Below are experts of layer 9 (counted from 0) of a mixture-of-experts language model. Rows are named router (the router's row for the expert), gate (a neuron's input weights, with its number), up (a neuron's input weights, with its number), down (a neuron's output weights, with its number) and show model dimensions 64-127. Each number is 128 + 32 x the weight over its row's rms, rounded and kept within 0 to 255.
Before each expert's rows: "comes before" lists some tokens at least twice as common just after its tokens as in all text; "mostly gets" lists some tokens that are sent to it at least half of the time. This comes from a sample of Wikipedia text that the model never trained on. Tokens count by the router's weight.

# expert 11
comes before: "\n", "-", "|", " ", " 0", "The"
mostly gets: "\n", " |", "-", ";", "\";", "ate."
router [119 127 162 134 111  93 118 136 163 155 114 209  85 139 127 122 112 145 162  93 123 153  84 120 106 162 147 142 176  56 139  75 118 111 133 122  76 117 120 104 107 114 120 131 109 159 111 168 112 108  71 176 129 126 104 145 135 142  76 110 118 195 145 112]
gate4 [153  83 137 123 155 139 143 155  97 123 116 167  97  94  83 187 112 164 193 125 133  87  94 153 129 184 136 100 103 163 136 108  80 125  85 106 118 134 119 123  81 131 117 158  83 157 136  94 158 140 136 163 141 111  65 111 173 152 126 174 133  86 134  86]
up4 [117 152 115 124 196 126 136 149 183 137  85 118  76 131  83 151 138 144 150 186 131  84 114 102 127 152 123  95  56 138 159 102 142 117  73 102 164 103  82  89  89 157 171 128  80 143 124 123  66 156 104 123 135 128 106 119 195 152 123 141  87 149 131 119]
down4 [ 85  71 154 146 116 131 107 111 136 101 149 136 128 113 193 129 127  98  87  77 140 105  87 176 143 161 164 168 172 134 111 100 120 137 110 139 184 115 123 164 142 104 101 110 103 159 123 118 114 136  68 127 131 140 142 160 173 130 101 130 162  84 130  99]
gate5 [175 156 138 107 105 143 118 132  88 130 125 148 139 162 172 109  77 142 122  71 173 106 116 139 102 132 112 161 128  77 169 103 187 100  79  95  83 110 108 125 129 129 135 134  95 101 169 155 100 140 157 157 139 115 113 192 141  50 175  88 130 143 145 152]
up5 [ 99 134 131 146 124  74 117 176 154 124 132  72  75  86 153 127 165 114 141 179 149 128  97 103 157 138 142 144 154 177 112 107  74 134 164 109 147 123 128 123 125 137  99 104 165 172 105  61 107 102 172  85 142  86 121  67 115 184  51 151  94 119 106 145]
down5 [120  56  77  85 141 182 111 114 100 129 144 116 146  37 189 194 105 131 146 128 135 122 124  90 149 135 106 125 111 127 140 110 112  94 115  63 123 152  95 155 177 101  99 120 169 140  85 109  88  84  58  84 122 136 154 106 131 109 135 133 157  73 195  69]
gate6 [142  48  50 217 109 130  59 112  97 106 120 138 110 141  94 182 113 104 119  87 107  97 128  74 132  89 134 125  53 141 155 180 154 128 119 129 118 115 149  89 157 101 157 159  91 132 113 178 160 144 149 123 113 166 123 141 172  73 106  91  96 153 165 137]
up6 [149  55  47 205  91 104  91 136 119 142 156 124 101 158 139 175  33 103 176 109 160 110 129 122 139  91 122  99  97 141 124 143 146 162 106 130 104  70 162  96 162 145 192 207  91 102 129 139 112 151 125 159 165 130 134 150 123  99 131 121 126 190 134 114]
down6 [139  86  71 132 117 121 104 114 111 130 141  78 149  57 133  47 155 155 165 139 146  95 203 104 164 114 133  85 168 117  99  95 154 164 119 107 153 109 172 116 144 108 107 136 138 117  86 164 153 180 164 169 110 126  85 140 115 129 132 130  86 126 133  87]
gate7 [138 140 124  68  85 148 154 139 218 118 125 142 133 117  84 163 138 127 115  52 155 170 169 181 183 186 158 145 110 100 126  92 100 161 159 147 139  97  99 155 106 133  74 131 111 123 140 197 105  56 139 140 132  99 131 110 104 129  96 114 154 193 152 125]
up7 [129  93 150 135 166 125 164 160 154 140  99 165 160 156 129  63 106  90 153  73 122 120 130 179 143 143 127 113 141  86 139  94 134 120 172 169 141 101 102 131 132 142 114 157  84 125 123 188  89  50 139 168 156 114 100  70  88 139 154 140 135 190 155  75]
down7 [156 142 177 137 111  91  99  69 114 132 128 131 123 139  96 209 108 157  87 114 172 107 114  96 176 109 172 103 148 125  69 122 127 185 197 148 180 153 169 130 126 100 126 117 101 156 139 115 140 138 106 121 126 167 151 200 119  65 107 131 144 153 164 212]
gate8 [117  84 143 134  80 107  80 186 172 152  55 148  84 144 125 164 191 112 161 193 159 107 111 152  87  74 158  84 102  99 170 118 166  89 109 138 127 119 167 101 161 139 129  97 153 169 174 112 135 166 186 213 146 106 166 131 108 161 135 132 125 131 143 114]
up8 [113 155 194  61 138 122  59 146 131 161 133 173 136 129 159 172 209 104 136 133 171 131 104 171 148 123 150 171  69 125 166 109 161  86  99 117 139  86 164 232 117  84 139 138 158 139 154 158  67 170 150 192 190 133 156 108 128 138 105 141 134  80 120 124]
down8 [145 169  66 111 129 177 139 113 163  83 146 113 122 136  65 170 160 123 149 101 110  74 132 123 105  76 174 116 137 143 159 116 169 147 116 156 122 166 121  79 106 183  81  77 151 109 130 136 191 148 109 158  92  84 111 135  76 117  99 121 102  63 115  34]
gate9 [165 150 174 138 118 134 171 221 193 151 128 166 124 129 104 150 157 153 120 154 145  83 165  83 110 125  90 177 150 138 153 190 129  69 128  96 106 143 151 135 130  89 131 176 122 162 130 101 148 149 229 167 162 150 120 128 151 190 145 157 108  99  88 124]
up9 [142 156 177 177 137 150 119 162 166 127  86 197 155  93 128 143 126 160 128 133  93 128 126 103 104 136 102 192 112 144 142 195 118  64 101 111 139 132 152 139 133  78 160 193 109 177 147 133 165  94 140 177 126 168 122 104 156 147 157 143 105  86  94 120]
down9 [142 103 123 185 136 105 133  79 115 174 105 104  80 104 183 167  71 114  81  27 137 108  94  97 132 119  91 127 143 113 165  95 129 117 127 159 125 157 141 138 118 122 116 103 105 146 114 149 139 168 151 123 158 129 150 153 126  79 143 135 139 157 106 130]
gate10 [ 90 116 150 137 216  74 152 174 128 117 139  72 111 212 147 171 169  78  93 195 120 137 139 109  93 112 197 129  39  85 160 100 119 134 168  74  93 115  92 115 130 117 142 144 104 165 170  76 137 117 172 145 110 165 178 117 114 131 112  91 135 137 141 112]
up10 [133 146 207  78  83 124 127 115 117 116 194 129 120 136 161 106 151  91 151 137 107  82 136 151  95 142 157 149 170  90 101  80 119 151  87 183  89 145 108 155 146 162 137  91 124 126 144 180  89  88 107 143 124 117 109 156 107 157 133 211 110 118 147  76]
down10 [111 136 119 140 134 104 162  69 162 106 149  88 132 114 176 131 149 146 177 130 154 124  67 129 136 125 106 143 102 136  91 121 126 171 130 133 141  65 114 105 150 190  91 143  68 151 138  95 145 107 136 114 105 152 163 130  99 204 123  94 173 204  93 214]
gate11 [144 119 137 169 124  69 190 162  93  78  97  78 126 135 122 162 135 146 142  72  87 192  87 161 111 152 160 122 154 113 127  99 108  80  73 124  97 117 155 134 148 134 101 146  96  39 120 116 142 188 122 135 161 193 168 121 179 104 145 119  82 151 138 132]
up11 [141  89 132 235 139 106  97 137 195 135 116  94 110 175 120 126 107 165  88 134  93 227 132 214 110 135 105 102 176  24  92 122 100 149 206 111 106 154 168 138 101 113 112 144 124  40 143  66 130 162 156  94 125 111 148 142 140 146 136 122 144 185 125 125]
down11 [117 144  94  73 153 150 122  93  86  72 128 162 126 110  96  98 152  61 164 138 162  82  97  82  57 106 125  89 146 160 123 123  92 127 128 108 161 150 136 119 125 114 179  86 119 114  62 125 135 154 194 137 178  56  89  81  85  66 120 128  89  67 112  84]

# expert 1
comes before: " |", ",", ";", " =", ")", "'s"
mostly gets: "–19", "–18", "000", "7", "38", "8"
router [120 126 160 141 164 128 121 126 161 186 185 125 149 188 124 133 155 131 169 134 152 135 117 207 110 181 137 118 172 135  91 110 136  70 143 103 163  96 137 152 142  71  90 112 135 176 134 119  91 103 126 157 127 113 124 109 157 107  75 139 152 165 137  78]
gate4 [ 91 156 110 149  99 152 173 157 139 127 109 177 116 112 123 113 114 130 150  70  87 131 182 112 135 168 113 203 133 131  98 126 193 108 112 137 170 161 138 104  56 108 138 153 161 226  98 133 143  86 159  60 128 168 146 148 126 118 138  95 202  95 137 128]
up4 [140 135 183 146 125 114 133  98 177 149 113 120 114 152  88  95  98 122 133 141 161 100 172 150 156 189  80 103  81 133 119 205  79  71  81 134 140 114 128 180  85 149 116 200 105 116 145 128  91 156 128 171  98  94 154  82  98 142 156 112 139 140 113 164]
down4 [167 143 198 127  78 113 179 150 142  80  66 121  85 105 155 111 135  94 139 185 105  97 109 200 162 118  96 121 161  64  71 148 170 128 115 127 106 131 144 149 159 154 134 139  87  62  66 172 107 114 172  99 171 128 101 174 124  96 114 127 115 201 109  93]
gate5 [139  99 131 144 120 186 163 104 137 118 145 128 119 104 200 139 114 163 152  96 205 137 140 159 165 117 106 133 134 145 134  84 150 120 121 164 159  77  88 105  83 108  98 123 146 164 144  92 100 125 168 145 142  96 201 186 155  86  54  93 123 132 111  57]
up5 [ 95 173 138 162  91 110 137 148 127 114 161 100 141 115 177 194 122 100 195 113 157 145 118  84 197 150 154 122 116  75 152 137  82 124 154  99 157 154  83 121 135  95 119  90 178 181  65 127 141  97 158 132 141 112 127 181 144 181  90 100 101 153 120 114]
down5 [149 105 118 161 102 130 179  81 120  88 144 160 180 151  93 101 141 147 107 171 131 133  92 110  99  84 134 124  81 115 100 171 167 112  72 123  75 174 107 106 122 132 185  85  98 171 117 131 109 160 154 135 125 157  95 134 146 137 135  34 200 160 106 165]
gate6 [105 104 150 164 108 130 112 191 167 141 173 142  96 109 119 150 149 146  80 116 152 111 110 122 146 166 158 111 163 168 144 197 129 185  94 103 121  68 180 111 119 109 141 119 137 107 108 157 140 151 170 147 112 128 169 152 122  84 138  58 129 139 117  61]
up6 [178 108 126 110 157 106  99 125 173 111 100  71 161 148 114 135 107 145  74 154 117 107 145 116 150 119 127 136 112 112 141 150 125 163 147  47 129 149 108 127 120 142 122 183 146 197 146 126  71 127 154 143 146 156 103 125  46  33 136 118 176 143 120 118]
down6 [112 142 155 152 145 123  62  85 158 132 144 155 185 158 144 109 125 141  71  95 116 143 131 143 138 212 121 101 160 134 120 132 107 138 114 110 133  92 125 136 159 178 113 128 106 114  84 122 164  90 148 178 115 124 159 165 135  87 127 125  97 111 180 124]
gate7 [ 89 111 106 122  84 140 123 156  82 129 154 183 147 135  94 124 150 109 139  91  91 131 170 143 117 129 151  99 139 181  62  66 171 108 118  93 153 115 152 195 124 103 113 140 140 127 141 144 121 162 174 141  64 165 120 159 186 131 127  64 133 146  95 183]
up7 [193 109 105  66 103 141  71 141 168  87 163 159 136 121 127  96 127  71 122  80 156 190 145 121  98 134 151 127 135  75 131 138 163  60 142 102 103 154 143 129  91 158 142 129  77 112 139 107 133  99 127 109 167 137 130 198 122 137 147 182 153 125 158  91]
down7 [115 124 148 108 136 177  91 105 141  80 183 125 141 117 157 129 121 119  63 155 111 106  95  93 127 128 145 135 111 120  90 118  45 109 133 127 130 135 180 118 136 158 102  92 113  80 108 143 161  87 133  95  42  99 123 188 150 158 125 153 126 139  91  87]
gate8 [ 66 146 145 132 139 129  92 158 117  77 148  86 179 186 197 118  42 155 144 139 114 102 155 130  79 120 139 172 127 110 118 129  94 191 144  97 154  92 154 146  91 124  81 127 138 138  94 125 112 196 172 133  92 223 135 108 147 109 139 169  93 105  80 169]
up8 [150  91 159 144 104 135 138  88 125 194 142  91 130  89 200 134 195 143 114 183 142 149 158 155 197 168 107  89 119  90 113  90  79 154 185 102 175 139 100 128 174 131 144 134  89  79 142 113 203 128 141 102 136 111 146 184 133 125 122 123 131 145 187 136]
down8 [121 130  69 111  87 140 158 155 214  86 138 124 140 121 146 161  85 158 153  79 135  88  72 135 154 107 127 224 143 200  72 158 148 135 182 132 108 156 179 169 195 102 160 120  87 110 152 163 114 125 110 141 127 126 107 110  72 160  74  75  85 192 111 129]
gate9 [175 124  90 182  94 170 146 101  98 207 130  89 180 158 125 148  55 144 145  98 130 114 127 121 109 138  57 136 185 123 132 106  72 167 122 124 154 130  77  91 159 120  59  95 128  93 152 132  45 128 161 116  71 133 193 113 177 178 136 177  92 153  66 169]
up9 [106 122 105 116 100 160  77  91 190  82 197 153 108 115 153 156 136  88 122 141  81 103 117  78 143 101  87  72 129 112 102 108 157  82  65 104 127 111 159 122 149 128  99  91 170 129 153 107 157 103 115 157 131 166 165 138 129 150 127 131 127 108 128 113]
down9 [126 117 150  88 135 119 152 138 172 134 133 153 143 163 134 106 119 103  79 126 100 168 119 159 116  93 186 148  90  63 130 117 138 131 181 159  42 127 152  64 157 121 137 160  74 102 115 125 122 107  57 125 102  97  95 153 181 113 164 135 141 135 142 137]
gate10 [134 119  45 168 216 162 123 147 183 157 109 107 129 176 142 138 129 138  81 129  79 119 136 136 153 182 120 120  89 135 137 143 110  95 190 131 137 204 132 181  86  86 166  97 116 120 132 147 141 218 102 147 116 126 160 148 172 138  90 124  46 113  89 126]
up10 [120 111  70 101 162 139  75 120 135 104  84  94  90 131  89 115 141 143 138  59 115 170 146  73 111 132 109  79 118  49 171 166 152  91  88 146 124  90 158 195 105 100 165 100 155 106 173  99 157 136 147 147 117 147 124 177 183 145  99 151 118 134  78  67]
down10 [112  96 179 133 109 150  70 148  57 140 161  76 134 120 149  94 192 106 113 148 135 100 127 121  96 113 102 169 153 111  92 109 132 155 144 151 109  88 105  76 149 154  97 139 138 124 125 103 213 161 107 132 152 119 117  75 103 138 153 112 158 112 106 133]
gate11 [146  59 100  85 148 120 138 196 139  98 162 129 133 142 161  94 138  89 123 137  78  94  96 179 114  72 198 140 152 128 117 130  87 107 139  98 175 111 100  60 130 190  90  84 101 118  75 144 150  97 141 198 179 171 101 111 107 126 109  84 142 110 191 129]
up11 [102 154 111 121 121 132 122 120 146 127 120 145 138 144 113 100 137 166 192 125 125 109 116 122 143 146 135 130 193 107  88  78 121 141 122 185 134 102 133 138 155 142 146 123 156 160 121 113 153 127  90 124 127 152  96 138 101 120 203 171 134 116 130 133]
down11 [107  98  96  84 126 151 105 108 167  87 153 128 141 128 120 100 131  87 108 108 101 118 124 156 118 158 111  85  96 171 111 134 106 180 127 127 148 135  84 147 172 142 103  66 158  99 164 165 126 157 203 173 156 130 143 135 116 136  86 114 130 140 103 136]

# expert 5
comes before: "\n", "-", "|", " The", " He", " In"
mostly gets: ")", ").", " to", " ==", "s.", " ="
router [205 120 176 143 138 104 107 127 139 149 145 154  94 144 113 144 151 106 185  99  49 152 104 168  93 109 137 109 142 124  66 101  64 133 192  72  98 116 155 206 161  94 156 137 144 129  73  81 133 132  67 146 123 133 102 149 129 143 106 147 151 150 127 111]
gate4 [ 78 127 148 134 116 122 162  60 159  80  91 173 170 154  97 132 123 157 131 181 136 111 123 105 152  40 107 154 114 106  81  89 109 143 156 158 146  92 171 160 145 101 150 150 154  89 138 103  95 123 104 117  40 122 147  96 116 106 155 102 148 149 114 160]
up4 [132  97 101  84 146 125 100 126 154  88 118 142 129 144 142 118 115 128 190 160 140 105 138 130 119 110 133 150 126 168 121  88 115  75  75 160  79 147 205 207 156 136 112 175 132  99 147 155  86 147  81 141  48 190 145 112 130 132  84 177  94 144 149 156]
down4 [132 104 116 132  34 136 147  65 190 161  88 151  93 140  72 135  91 133 123 117 117 114 132  77 153 146  95 149 205 176 106 128 114 114  46 139 118 149 159 131 100  80 134 161 121 131 116 163 196 150 122 142 125 180  89 140 116 186  49 128 128 131 156 107]
gate5 [107 152 132  86 128  96 156  94 120 125 212 170 115 100 114 139 123 135 169 204 116 125 105 116 112 150 121 164 158 139 117  79 117 128 178 104 120 170 106 128 157 171 159 121 177  99  83 125 132 112 106 153  92 109  68 128 131 113 114 144 146 156 176  84]
up5 [127  82 137 169  73 126 136 133 114 133 129 181 137 162  91 144 156 130 176 187 140 214 169 138 207 113 119 177  70 113 184 234 111 122 129  88 130 121  99  98 110 118  98 130 157 174  80 170 131  81 146 184 106  90 115 114 152 151  79 109 192 114 113  98]
down5 [125  82 114 112 128 105  94 171 166  70 106 171 141 119 149  68  98 108 130 128  94 138 103 132  71 112 179 150 162 137 107 145 172 139 143 114  68 178 107 134 112 140 125 106 113 139 117 150  73 150 115 125  99 144  82 176 114 119 136 239 166 165 105 167]
gate6 [107 129 120  82 102 159 163 166 116 130 139 122 103  98 138 148 127  92  93 121 126 124  99  91  71 119  96 104 170 111 142 119  69 110 167 159 183  48 104 189 168 100 160 114 157 126  70 147 119 145 127  89 164 130 143 136 179  89  53 164 143 143 116 109]
up6 [162 113 150  91 100 107 186  95 138 139 103 111 171 134 154 118 152 113  83 165  69 100 163  49  90 121  63 135 176 172 172 155 100 143 181 180 149 104 113 120 167  83 116 150 137 150  84 149 167 199 112 133 137 203 112 154 138  79 110 168 103 111 139 146]
down6 [131 144 113 128  91 133 199 103 126 120 141 145 189 132  80 215 173 113 113 149 140 175 140  81 113  37  95 126 135 153 109 126 117  95 170 139 121 138 122 156 130 132 153  89 110 154  92 151 152 170 122  71 127 145 126  85 157 108  82 151 147 136 164 103]
gate7 [191 199 146 108 122 134 110 129 164  89 150 161 157 155  89 118 140 161 121 194 155 132 135 146 140 176 143 106  70 126 113 109 125 118 104  88 134 153 158  63 104  87 170 108 162 125 120 110 126 157 100  93 136 165 135 123 118 111 167 198 144 131 143  37]
up7 [176 225 130  75  69 129 110 140 124 119 140 179 137 119 123 112 135 152 101 138  52 153 132 136 133  94 108 138  78 111 167 121 166 139 165  82 139 148 134 118 138  79 145 123 102 141  52 176 153 130  91 116 112  58  77 122 139  93  77 155 132  93 125 143]
down7 [111 151 123  87 157 143 146 137 202 111 161 155  92 121  89 160  65 163 112 111 113 115 178 129 118  81  95 100 178 140 145 173 161 111 182 191 182  99 101 138 118 110 147 123 131 166  80 187  87  94 178 137  99 125 104 109 172  72  91 132 134  75 222 163]
gate8 [139 129 109  98 120 114 164 142 159  80 159 138 146 148 118 149 148 112 100 144  85  79  83 162 145 125 137  96 112 138 138 107 131 142 113  98 153 171 112 114 222  80 152 121  98 124  77 142 124 158 115 177  88  95 118 104 160 195 157 178  24 187 128 141]
up8 [125  65 116  59 138  92 100 106  78  99 184 115 109 144 169 174 186 171 109 194  89  65 144 126 142 135 129 136 124 130 128 154 152 137  95 146 184 149 119 119 153  72 198 167  84  90  90 104 116 126 139 129  51 116 155  85  93 180 127 194 111  81 104 172]
down8 [149 173 137 173 123 141  31 208 120 111  55 154 143  99 121  75 109 150  98  91  56 114 111 140 176 152 129 183 173 165  86 117 103  56 146 144 119 119 115  84 113  90 141 161 161 139 111 169 113 140 154 122  92 157  96 137 101 142 154 105  74 202 138 104]
gate9 [134 137 144 180 146 115 103 147 133 138 164 100 135  49 157  76 143 168 185 144 177  83 160  83 136 134 139  77 119 196  53 112  90 170 142 141 172  85 161 157 164 114  97  63 126 126  98 143 196 140 118  95  97 190 111  97 127 139 118 113  99  81 143  83]
up9 [ 95  78 152 113 121 127 167 123  70 131 152 178 140 170  82 159 192 118  86 131 110  86 148 137 175 120 118 166  91 106 160 182 143  87 119  82 133 206 133 148 149 147 132  80 101 140  63 101 137 161 142 159 130 104 176 104 152 138 142  90 140 114 123 128]
down9 [ 72 120  96 142 121 152 147 125  66 123 137 135 106 103  89 153 151 123 135 101 107 223 181  97  98 126 181 151 140  66 178 187 138 120 160 164 111 141 111 105  73 157 103 139 161  70 116  65 206 114 101 112 144  90 122 130 120 125 138 140  71 142 105 125]
gate10 [140 100 104 172 148 162  88 152 135 120 122  97 158 118 130 106 156 123 143 120 137  63 143 109  87 187 151 164  24 154 170 125 136 108 164  97 180 171 122 137 206 131 131 154 141 188 113 106 174 157 135  89 178 163  98 155 103 122 148 118  91 168 104  51]
up10 [152 142 166 156 112  93 126 113 114 115  79 113 204 114 103 139  65 116 170 103 113 174 137 115 135 109 147 158 101 163  89 121  86 148 118 142 143 115 175 134 131 100 100 140  91  95 108 118 145  93 128 101 144 125 112 101 148 208  99 133  97 144 139 166]
down10 [124 105 129 125 147  74  91 165 137 175 106 178 117 134 154 153 120 125 124  97  96 136 146 155 163 138 149 167 166 158 128 114 139 168 123 122  96 156 134 128 158 107 115 148 150 131  82 128 169 169 114 124 132 184 142 130 109 163 173  83  92 164 176 150]
gate11 [147 130 113 190 130 138  71 148  67 124 137 160 129 127  72 140 125 151 144 106 104  67 125 116 140 141  77  43  90 210  84 142 113 119 156 184  91 116 110 153 145  59 174  78 139 120 171 135  86 135  99  91 144  92 125 190 204 112 130 125 130 108 121 128]
up11 [102 186 112 102 116 135 233 144 127 177 106  82 153 138 188 117 109  81  45 151  92 146 127 106  89 113 123 106 118  97 108 159 164 120 153 168 147  66 171  71 166 105 115 125 121 141 109 119 200 108 152 152 141 182 157 139 110  90 128 132 125 112 130  79]
down11 [106 131 117 136  88  82 133 114 135 144 144 119 164 215 117 125 152  78 143 100 158 229  62  95  89 131 122 114 126 134 142 108 174 114 105 107 191 119 137 100  86 128  72 142 163 126  86 115 122 171 137 139 164 113 171 117  88 178 171 171 106 148  84 166]

# expert 13
comes before: " the", " a", " his", " an", " its", " their"
mostly gets: " of", " in", " on", " by", " for", " with"
router [161 137 163 104 125  96 127 138 194 161 116 136  69 142 112  97 122 130 158 123  75 112  60 130 109 166 105 133 164 143  96 154 179 196 171 120 132 101 188 118 175 102 191 139 179 114 112 112  82  81 118 155 108  84 117 159  94 114 156 146  88 167 211 167]
gate4 [ 74 131 164 120  92 132 134 128 136 111 167 115  63 169 153 123  90 148 159  59  81 167 122 123 127 164 108  86  93  93 147 114 186 163 130 111 103 133 141 182 119  82 162 150 155 110 129 136  69 155 170  97 145 164 116 104  97 152 152  88 141 113  99 101]
up4 [119 207 159 175 152 126 176 134 145 164 174 196  85  98 100 121 161  79  89  64  87 174 144 133 191 115 117 125  81 139 105 119 131 160 128  75  68  50 177 146 119 128 148  92 152 156 131 145 116 157 147 124 126 185 151 139 133 142 155 100 179 117  51 137]
down4 [156  91 175  86 119  75 149 155 158 169 104 105 112 110 135 117 124 128 150 136  92 134 124 124 145 167 126 180 159 118 158 150 195 233 162 106 103  93 148  88  58 138 174 135 126 133 131  86 103  96 110 127 165 177 148 101 128  97 145 125  90  83 136  97]
gate5 [ 70  86 108 115 125 136 115 145 111  72 117 149 142 157  74 158  81  89 171  92 176 145 133 144 104 135 111 135 144  94 123 119 111 117 134 162 126 160 127 136 196 127 143 129 126  97 107 104 139 131  79 133 119 171 151 166 145 103  87 184  99 117 116 133]
up5 [163  97 127 124  38 201 192  96 142 129 161 143  73 154  89 121 220 154 109 116 137  59 123 170 152 119 160 119 141 127 144 121 138 129 103 137 116 139 167 109 166 105 137 118 132 125 160  89 123 157 143 121 131 163 143  83 131 133  84 108  84 149 125  98]
down5 [153 122 150 166 177 143  84 131  95 144 168 151 168 101 128  98 141  90  85 135 134 109 132 198 109  54 131 195 219 199 124 152 169 114 105 154 152 167  94 148 110 182 173 124 106 186 125 137 153 100 143 100 117 175 135 127  53 123 119 117 146 121 171 106]
gate6 [108 172 162  91 156 167 155 109 126 130 130 144  84 121 174 125 108 144 178 182  90  78 114 166  94 142 115 138 103 177  78 152 141 126 150 193 108 163 126 119 124 116 132 136 164 139 149 181 129  71 135 149  68 106 106 123 107 130 109 138 204  51 142 130]
up6 [143 145 138 113 149 136  55  95 110 168 153  77  86  88 153  86  85 132 174 166  83  84 138 212 126 120 135 114 135 158 143 122 171  95  88 191  96 110 134 125 138 167  96 138 111 159 137 129 104 123 140 132 164 160 143 181  98 155 123 140 134 151 101 180]
down6 [112 179  84 107 137 153 165 209 158 154 112 187 177 149 117 152  99 110 173  93 146 132  55 128 104 142 132 171 142  77 148 129 117 124  77 111 155 123 130 189  68  83 109 179  96 172 145  94 131  92 140 174  77 115 131 122 149  97 176 106 123 207  95 101]
gate7 [215  73 149  92 136 104  86 156  85  95 182 160 102 109 189  85 172 143  89 100 120 146  91 128 128 161  94 127 178 106 102 177 104 162 104 124  95 102 103  96 117  99 163 161  91  87 125 118  80 148  95 155 110 107 157 122 150 162 119 130 137 111 107  38]
up7 [148 161 123 108  97 126 124 122 101 142 174  72 124 160  93 123  90 144 146 140 109 159 169  81 142 141 129  81 143 115 159 124  84  61 133 122 161 155 148 140  74 137 115 137 205 115 181 129 110 136 137 133 125 101 156 200 107  72 116 124  94 123 202 169]
down7 [204 157 119  88 128 167 163 122 195 131 125 117 131 120 102  79 182 108 104 127  52 176 132 202 142  97 148 116 154  92  98 139  90 109 152 112  88 124 140 140 147 160 116 130  29 161 147 158 178 156 114 134  77 128 139 151  91  70 111 121 136 151 152 105]
gate8 [115 176 132 107 157 148  94 106 116 101 107 113 115 109 113 104 153 112 177  74 198 117  84 205 100 136  72  76 160 103 118  97  65 166  88 116 134 124 104 150 154 162 173  68 112 118 149 182 125  71 120  88  62 169 149 165 159 186 132 141 114 130 138  98]
up8 [150 101 128 193 155 141 112 135 125 150 127 183 112 120 142 185 123 202  73 133 111 127 131 121  97  85 149 100 115 108  87 182 117 171 130 129 100 129  96 111  68  72 135 172 158 134 102 127 108 145  92 142 147 142 139 112  97 127 102  98 116 118  71 122]
down8 [ 84 160 148  92 107  92 162  91 185  89 130  61 105 127 118 141 134 121 138 100 110  88 126 108 153 107 139 165 126  96 150 164 133 164 113 101 138 108 180 138 113 126 112 115 141  80 126 138 172 152 138 129 102  85 114 121 116  93 192 127 167 125  91 186]
gate9 [198  91 136 111 121 150  58 148 112  77 173 123 126 153 122 175 177 113 150 169 143 140 103  80 209 130 166 106 111 106 153 115 169 114  99 119 117 118 108 131 123 129 109 168 165 155  99 201 137 101 136 155 122 136 158 135 142 139 203  59 111 201  87 160]
up9 [122 128 141  95 189 140 150 119 127 118  88 186 106 153 115 112 104 160  94 165 150  80  99 122 116 110 127 105 118 110 129 152 117 180 190 172  88 164  65 151 126 109  99 125 148 154 104 141  88 148 119 166  96 145 167  86 129 102 158  88 118 134 122  66]
down9 [121 130 138  72 168 158 145 106  49 155 114 111 163 123 128 160 120 159 176 138 168  66 128 123 224 148 133 132 114 109 114 109 120  87 110 108 116 109 126 106 132 149 152 119  75 182 197 190 163  67 115 158 100  94 124 101 166 128 131  82 145 143 124 146]
gate10 [ 71 124  69 147 142 157 112 129 103 187  94  91 138  57 117 173  94  86 108 120 113 100 162  70 110 148  89 160 117 130 105 118 170 124 163 208 163 135 103 126 119 127 149 146 100 155  93 124  72 122 134 108 142 111 140 133 113 108 151  53  96 131 136 127]
up10 [124 196 180 153 118 142 150 162 134  70 147 141  65 195 157  79 116 118 138  87 114 104  83 182 139 102 111 100 168  56 125 180 211 158 142 115 114  96 155  99 139 134 155 144 129 107 212 102 127  84 136 151 159 199 187 117  72 165  85 153  78  93 171 149]
down10 [143 109 118 160 129 127  95  99 171 108 168 139 175 100 117  78 178 146  98 122  92 113 133 131 179 216 149 119 124 152 128 144 158 138 120 167 167 108 197 113 134 172 112 138 159 119 154 200 124 135 151 144 136 102  96 129 207 146 124 132 129 106 113 135]
gate11 [131 138 182 138 110 148 141  63 151 144 119 116 144  75 132 138  99  83 118 154 132  30 146 161  73 191  89  97 129 151  90 148 138 114 153 130 126 119  97 165 128 131  89 117 127  71 144 156  36 177 137 130 118  83  87 148 178 123 109 167 141 107 143 124]
up11 [ 88 122 131 140 119 109 133 143 173 127 114  98 148 147 151 119  89  98 111 109 107 246  85 156 195 118 178 137 142 122 159  59 128 138 141 100 122 133 129 159  79 140 150 134 161  99 117 119 141  95 143 125  46 139 143 135  49  70  91  95 107 183 116 170]
down11 [129 135 145 116 165  87  72 149  89 196 191 123  92 155 136 102 159 161 138 122  52 116 110 110 126 118 119 144 100 133  95 149  97 106 101 192 127  98 118 130 129 114 116 180 176 111 100 119 196  78 122 124 152 126 157  89 145 140 171  74 202  87 105 109]